Weights of a small mixture-of-experts language model, trained from scratch on English Wikipedia.
Size: 12 layers, width 256, vocabulary 4096, 54.9M parameters.
Experts: 16 experts in each of 11 layers, 352 SwiGLU neurons an expert, 1 pick a token.
Training: a variant of Muon for the experts, 647M tokens.
Below are experts of layer 6 (counted from 0) of a mixture-of-experts language model. Rows are named router (the router's row for the expert), down (a neuron's output weights, with its number) and show model dimensions 0-255. Each number is 128 + 24 x the weight over its row's rms, rounded and kept within 0 to 255.
Before each expert's rows: a language model's description of what the expert responds to. This comes from a sample of Wikipedia text that the model never trained on.

# expert 14
What it handles: Suffixes completing abstract nouns and participles, such as -ation in presentation, -ment, -ing, plus nouns like film, song, century.
router [100  85 141 119  81  93 137 118  70 179  65 121 145 177 111 131 123 127 141 134 101 157 156 121 124 162 124 172 147 165 106 127 150 149 112 190 167 123 160 116 116 103  99 168 103 117  99 129 118 144 130  89 133 124 112 111 155 155 135 133 113  96 120 104 131 155 118 100 106 112 126 119 137 140 139 151 152 111 109 107 138 133 115 142 166 150 154 175  97 124 148 100  92 106 166 109 125 164 138 141 126 139 137 100 176 109 136 166 116 123 138 163 105 103  99 106 115  94 130 103 155 137 141  99  92  83 142 108 141 112 105  72 133  78 157 127 112 182 145 146 108 131 127  94 107 126 105 135 106  88  76 148 148 147 116 143 123 141 174 135 175 128 136 151 144 121 110 114 189 111 138 128  92 117 163 163 122 132 103 118  95 133 117 148  93 118 137 137 136  96 152 134 110 137 152 130  95 136 124 128 127 180 122 131 120 116 141 130 172 129 146 152 145 141 144 141 132 106 126 118 156 141 141 131 108 107 109 155 121 122  94 173  88 138 154 118 127 107 109  91 147 149 118 130 153 160 150 131 103 128 129  93 150 163 142 139]
down0 [ 93 109 102 109 134 156 139 144 132 169 141 140 105 147 144  96  94 125 129 141 154 129 156 141 129 138 148 129 157 170 136 125 110 124 146 152 115 151  88 158 104 136 142  99 120  70 141 135 147 142 114 104 129 129 160 158 132 116 149 114 122 116  89 131 123 148 145  98 117 130 115  56 161 108 123 162 142 112 126 126 137 159 113 115 131 142 103 108 147 124  69 129 146  83 127 100  51 114 152 129 128 167 105 119 150 112 108 132 139 184 141 126 152 155 141 165 143  88 113 144 166 128 145 150  64 137 157 105 121 114 118 130 119 119 130 144 124 118 172  85 115 153 134 188 126 124 112 157 159 131 149 153 139 109  85 127 107 116  91 163 153 136 101 168 141 164 121  97 116 135 126 132  81 146 117 132 149 116 105 132 141 145 105 115 105 149 136 101 131 167 138 111  94  98 113 123 149 147  91 124 160 144 102  85  94 133 145 118 110 176 157 128  88 157 130 177 137 129 143 147 127  67 122 163 133 131 127 110  88  93 136 157 138 124 127 139 103  84 149 132 124 126 136 118 121  93 155 172 176 163 156 129 117 138 122 121]
down1 [144 164 158 156 105 129 132 133 100 124 157 158  83 111 144  90 138 136 104 120 107 111 112 108 116 131 117 148 118 122 144 120 158 116 156 135  98 161 126 114 157 128 125 145 121 104 155 133 124 146 114 126 137 155 128 143 190 133  91 126  90  87  77 139 107  96 132  81 157 171  88 103 105  86  91 147 100 129 118 133 145 136 107 133 158 111 131 137 123 118 129 118 171 138 120 156 114 163  79 141 119  95 122 124 122  94 106 144 122  86 107 128 132 125 129 146  97  84 197 144 170 157  89  80 140 130 168 153  75 102 148 163 131  96 160 150  80 193  99 131 136 103  66 144  84 158 118 149 115 152 143 137 125 130 145 110 109 100 153 183 136 119 122 146  64 139 134 127 154 116 132 113 119 113 127 127 118 125 114 179 121 120 132 128 130 109 117 157 149 113 117  98 173 125 135 122  95  88 136 142 127  71  98 104 136 135 130 106 142 120 127 138 119 123  76 132 127 115 132  97 113 124 155 129 130 144 120 115 124 153 115 151 109  82  92  93 136 121 117 102 144 164 142 158 119 122 122 118 140 107 112 124 149 121 129 134]
down2 [135 111 104  87 129 158 166 103 140 138 128 152 141 123 113 135 136 137  80 109 116 107 163 122 132 127 175 119 117 148 140 125 174 114 154  89 165 148 143 129 165 111 101 107  63 122 149 161  71 170 132 114  86 111 145 134  90 145 157 143  98 105 151 123 161 197  62 115 123 154  66 110 117 170 135 127 117 135 158  73 123  72 127 137  97 101 128 132 130 152 156 107 154 124 120 150  72 132 110 117 124 106 110 135 126 157 133 134  94  91 137 115  92 133 125 151 146 113 178 101 129 126 138 122 149 149  69 112 135 130  85 118 197 128 140 132 187 103 105 147  99 138 100 159 138 132 131 125 130 144  99 130 106 111 151 123 100 129 144 142 142 124 148 143 115 128 117 127 152 153 130 103 122 145 103  90 124 171 132 107 144 160 126 139 117 123 108 133 177 161 138  97 131 152 148  89 121 145 144 117 105 128 131 110 162 151 127 127 156 152 111 119 144 134 145 116 103 110 137  97 134 121  92  94 114 121 128 110 117 180 120 124 132 109 123 123  82 117 109  83 137 120 146 103 127 102 157 125 112 112 123 121 139 141 117 113]

# expert 12
What it handles: Final words or suffixes closing proper names and taxonomy entries, such as Cup, Championship, Racing, School, -idae, -ids in Commelinids.
router [100 108 168 151  70  90 100 149 112 138  87  90  95 141 139 131 130 108 119 123  88 162 131 144 120  94 155 163 122 130 120 150 175 112 145 144 154 107 176 110 111 167 127 132 123 128  97 146 126 132 106  85 201  94 147 113 127 118 116 138  92  94  97 125  76 136 128 103 108 103 154 172 126  98 176 152 121 146  85 105 169 153 142 101 153 125 148 149 126 129 150 112  58 112 164 170 143 133 109 135 113 119 108 104 159 122 147  99 143 125 121 135 132  80 143 109 112 107 109  72 114 140 126  93 158 105 174 162 137 120 141  71 138 136 172 121 103 142 127 113 127 150 106 105 139 130 103 123 101 109  98  72 145 176 159 130 144 121 145 147 107 138 165 136  99 129 123 141 118 127 149 149 136 141 170 160 134 102 113 150 126 141 136 144  96 116 123 109 126 132 141 119 138 154 116 116 111 164 135 138 104 167  93 123 107 136 162 138 118 115 152 155 146 126 112 156 108 103 126 141 135 147 120 136 110  87 108 124 122 133  92 154  95 124 141 133 157 149 150 107 102 148 113 139 147 112 149 131 101 132 141 108 184 131 159 122]
down0 [ 83 117  68 127 138 134 130 141 110 129 106 132 147 125 173 130 146 130 139 153 120 120 123  93 128 173 145  68  93 165 134 130 134 111 175 113 141 115 126  95 130 139  97 136 116 181 136 109 156 123 165 158 133 112 112 137 109  92 106 189 107 160 130 134 145 122 113 165 123 180 150 111 145 135 124 108  98 103 163 137 109 125  69 153 136 128 143 100 148 123 167 111 117 125 117 134 129 109  90 131 167 149 106 124 121 133 139 131 137 142 120 106  99 157 143 118 144 139 154 118 108 154 117 136 106 127 105 154 123 148 161 132 138 141 189 197 155  79 131 112 156 148 167 112 134 154 114 177 119 129 101 114  92 168 126 140 121 147 134 138 116 154 108  61  94 111 146 130 134 119 161 141  91 198  93 148 104 126 163 133 166 137 144 121 117 135 149 111 133 149 100 165 156 138 161 145 105 141 148 116 126 130  72 155 160 132 126 108 122 132 159 129 125 148 173 123 106 123 129 143 136  94 128 122 143 140 116 119 100 110 142 123  92  85 115 153 162 147 161 159 163 133  99 155 138  94 124 118 109  99 131 109 114 147 111 131]
down1 [158 139 112 123 129 128 131 108 127 138 105 125 152 165  99 120 126 123 119 125  94 113 152 135 145 162 165 131 129  87 122 153 119 128 138  77 138 127 128 126 116 121 181 162 130 147 113 127 149 162  97 133  78 112 117 125 162 119 149 142 120 126  77  98 126  83 116 130 169 139 101 126 145 111 120 153 125 128  96 106 121 185  84 131 160 139 129  92 150 145 134 105 166 178 163  78 102 144 112  73 113 121 157  83 106 169 132 129  94  86 136 163 135 123 122 143  90 159 107 137 115 168 126 132 130 142 176  99 132 136 110  85 136 112 139 141 156 147 110 150 134 115 145 138 147 115 102 135 129  86 159 136 149 130 136 155 117 135 110 123 103 101 131 106 146 107 154  86 129  85 124 129 114 135 106 172 161 123 122  86 111 142 143 107 116 125 126 127 107 157  60 118  93 128 140 137 116 146 116 109 100 134 136 131 125 157 106 149 118  74 103 103 138 131 142 152 163 112  89 127 108 139 146  71 171 121 142 143 116 120 115 142 162 122  91 113 152  99  87  79 108 146 161 122 114 191 117 101 114  92 148 119 112 130 158 106]
down2 [125 139 154 125 140 136 127 127 133 153 141 146 100 116 138 120 131 137 138 110 153  96  93 132 112 167 113 184 145 154 137 151 127  91 148  71 110 124 114 146 145 105  69 161 127  98 124 119 134 120 144  96 165 135 125 145 127 166  98 102 171  71 117 123 144 121  86 164 132 147 111 163 101  88  96 104 147 145 118 122 123 138 138 148 125 167 158 130 107 105 136 161  93 139  87  66  92 160 114  92 134 111 115 116 166 163 196 125 149 100 105 146 194 129 100 160 111 105 114 124 140 162 170 161 144 132 140 109 100 142 155 113 112 121 141  80 107  95 145 117 139 129 131 109 133 148 144  84 120 133 130 100 143 137 143 167 115  94 143 125 146 136 127 108 148 158 148 121 123 140 138  92  94 108 131 134 152 135  92 116 138 141 102 148 117 148 134 114 106 143 157  77  97 114 158 175 146 106 101 134 173 147 129 159 109 114 162 147 114 141 130 115 117 104 157 105 110 112 161 113  79 139 130 130 139 143 127 170 169 141 141 127 103 119 141 140 122 135 136 131  99  85 114 154  98 154  84 125 107 131 119 114  92  99 104 139]

# expert 10
What it handles: Continuation pieces of common everyday words after an initial letter, often verbs, such as h-ides, sp-ending, w-orn, b-ranch.
router [122  63 143 123  84 122 143 147  91 137 113 121 141 174 130  71 129 151 127 149 117 129 109 143 132 127 145 143 156 151 110 173 135  98 123 146 120 108 119 122 152 129 110 125  93 120 117 139 116 143 128  75 134 104 105  93 100 125 105 144 134 125  95 118 136 147 128 106  99 145 108 160 128 106 114 121 152 132 136 119 174 116 115 111 148 166 113 156 113 135 136 121 136 129 131 156 161 155 134 122 120 155 134 117 145 100 128 126 162 135 141 147 141 120 108 123  58 159  88 130 158 107 121 110 101 116 151 159 159 101  92 113 153 137 105 124 123 129 158  85 128 159 127 101 117 142 130 137 124  99 108 121 123 130 114 128 135  79 142 176 169 107  98 144 163 135 103 121 108 138 132 131 104 154 148  97 137 116  89 109 134 136 142 115 110 111  94 125 137 122 165 102 120 139 173 156 105 158 131 120 120 150 132 106 129 155 135 176 110 101 140  96 184  77 152 130 111  78 119  94 156 171 111 132  74  65 140 128  86  71 116 139 113 128 121 131 139 124 144 129 148 144 123  94 115 125 189 175  85 104 155 101 148 168 182 112]
down0 [130 157  87  76 158 121 118  93 128 126 116 118  76 135 115  78 121 131 107 103 104 148 148 151  94 167 178 140 107 146  86 130 113 163  92 150 157 116 146 175  90 129 149 130 137 158 117 126 106 138 139 155  93 118 154  70 109 114 115 106 135  94 149 106 117 133 170 156 135 164 124  76 112  87 137 135 120 124 122 135 113 111 135 133 105  80 104 139 135 120 123 116 126 130 133 128 102 141 142 149 166 149 104 123  86 168  97 131 119 158 165 170 139 126 139 158 104 143  94 115 118  89 126 120 148 168 160 148 143 121 123 122 114 110 180 134 112 153 102 104 120 112 141  80 107  74 135 127 112 136 140 156 126 150 110 120 141  74 131 153 117 154 107 100 113 146 136 171 152 137 142 116 118 133 159 160 132 128 110 133 147 174 159  99 164 102 111 121 151 113 139 129 160  93 126 128 108  82 151 132  90 154 115 135 111  99 128 126 132  95  84  87 163 149  98 143 142 131 182 150 122 119 139 112 127 144 117 140 153 108 155 150 125 173 134 161 129 123 101 139 119 119 181 130 103 146 170 133  96  92 142 132 151 131 127 121]
down1 [115 134  56 145 144 146 116 128 114 118 109 133 175 140 138  74 138 162 141 130 131 148 121 104 173 112 119 154 163 128 126 122 124 111 140 133 153 179 156 156 123 129 150 158 158 157  84 134 152 152 127 154 130 136  80 123 150 161  91 130 173 157 130 138 132 135 129 150 121 110 149 127 136 114  80  90  97 106 109 136 133 128 150 134 138 120 120 105 133 133 110 140 152 138 151 151 139 144 117 187  91  87 130  85 104 102 147 119  70 149 130 117 142 153  83 105 112 123 156 175 125  93  99 115 101 111 141 166  69 133 158 132 149  91 170 110 146  96 154 114 151 142 122 111 153 133 114 139 103 100  90 115 157 159 171 113 140 176 146 137  72 161 130 103 159 104 137 134 133 117 138 136 112 147 127  89 173 115 128 112 161 115 116 141 146 157 116 157 109 128 150 132 113 149 137 139 107 115 132 115 167 129 133 171 122 145 101 101 104  99 120 130 126  79 109 130 140 157 163 137 131 134  96 136 109 140 145 139 119  95 108 102 129 155 113 111 123 146  94 120 120 120 139 120  85 136  85 154 121 110 142  65 179 112 125 127]
down2 [139 134 152 127 135  98 143 134 133  85 125 151 144 135 139 134 132  93 139  98 145 122 174 135 148 136 110 136 148 103 128 100 122 139 111  90 117 113 145 140  95 156 130 123 121  95 120 133  92 118 161 149 148 105 142 134 118 124 143 110 137 105 129 113 115 152 154  84 138 125 108 109 146 156  84 131 139 143 128  96 106 113 181 183 129 107 124 153 113 144 116 118 132 193 137 124 112 118 109 106 146 133 154 116 150 139 111 155 133 150 129  75 104 173 122 117 129 133 131 137 138 100 117 157 116 128 126 151 120 196 103 175 131 138 136 151 104 163  98  89 163 145  82 148  83 145 138 124  95 125 109 114  86 108 138 104 123 175 147  94 144 134 148 154 114 125  91 149 109 148 122 109  98 162 140 146 124 150 159 152 126 118 134  75 158 105  54  99 125 107 102 164  97 120  86 103 132 132 123  96 154 134 175  78  89 154 169 113 160 117 139 124 134 110  85 163 162 138 191 134 151 116 155 105 120 106 113 109 118 104 130 111 138 105 127 120 159  96  85 118 106 142 119 134 115 150 172 112 172 135 137 100 152 112 127 135]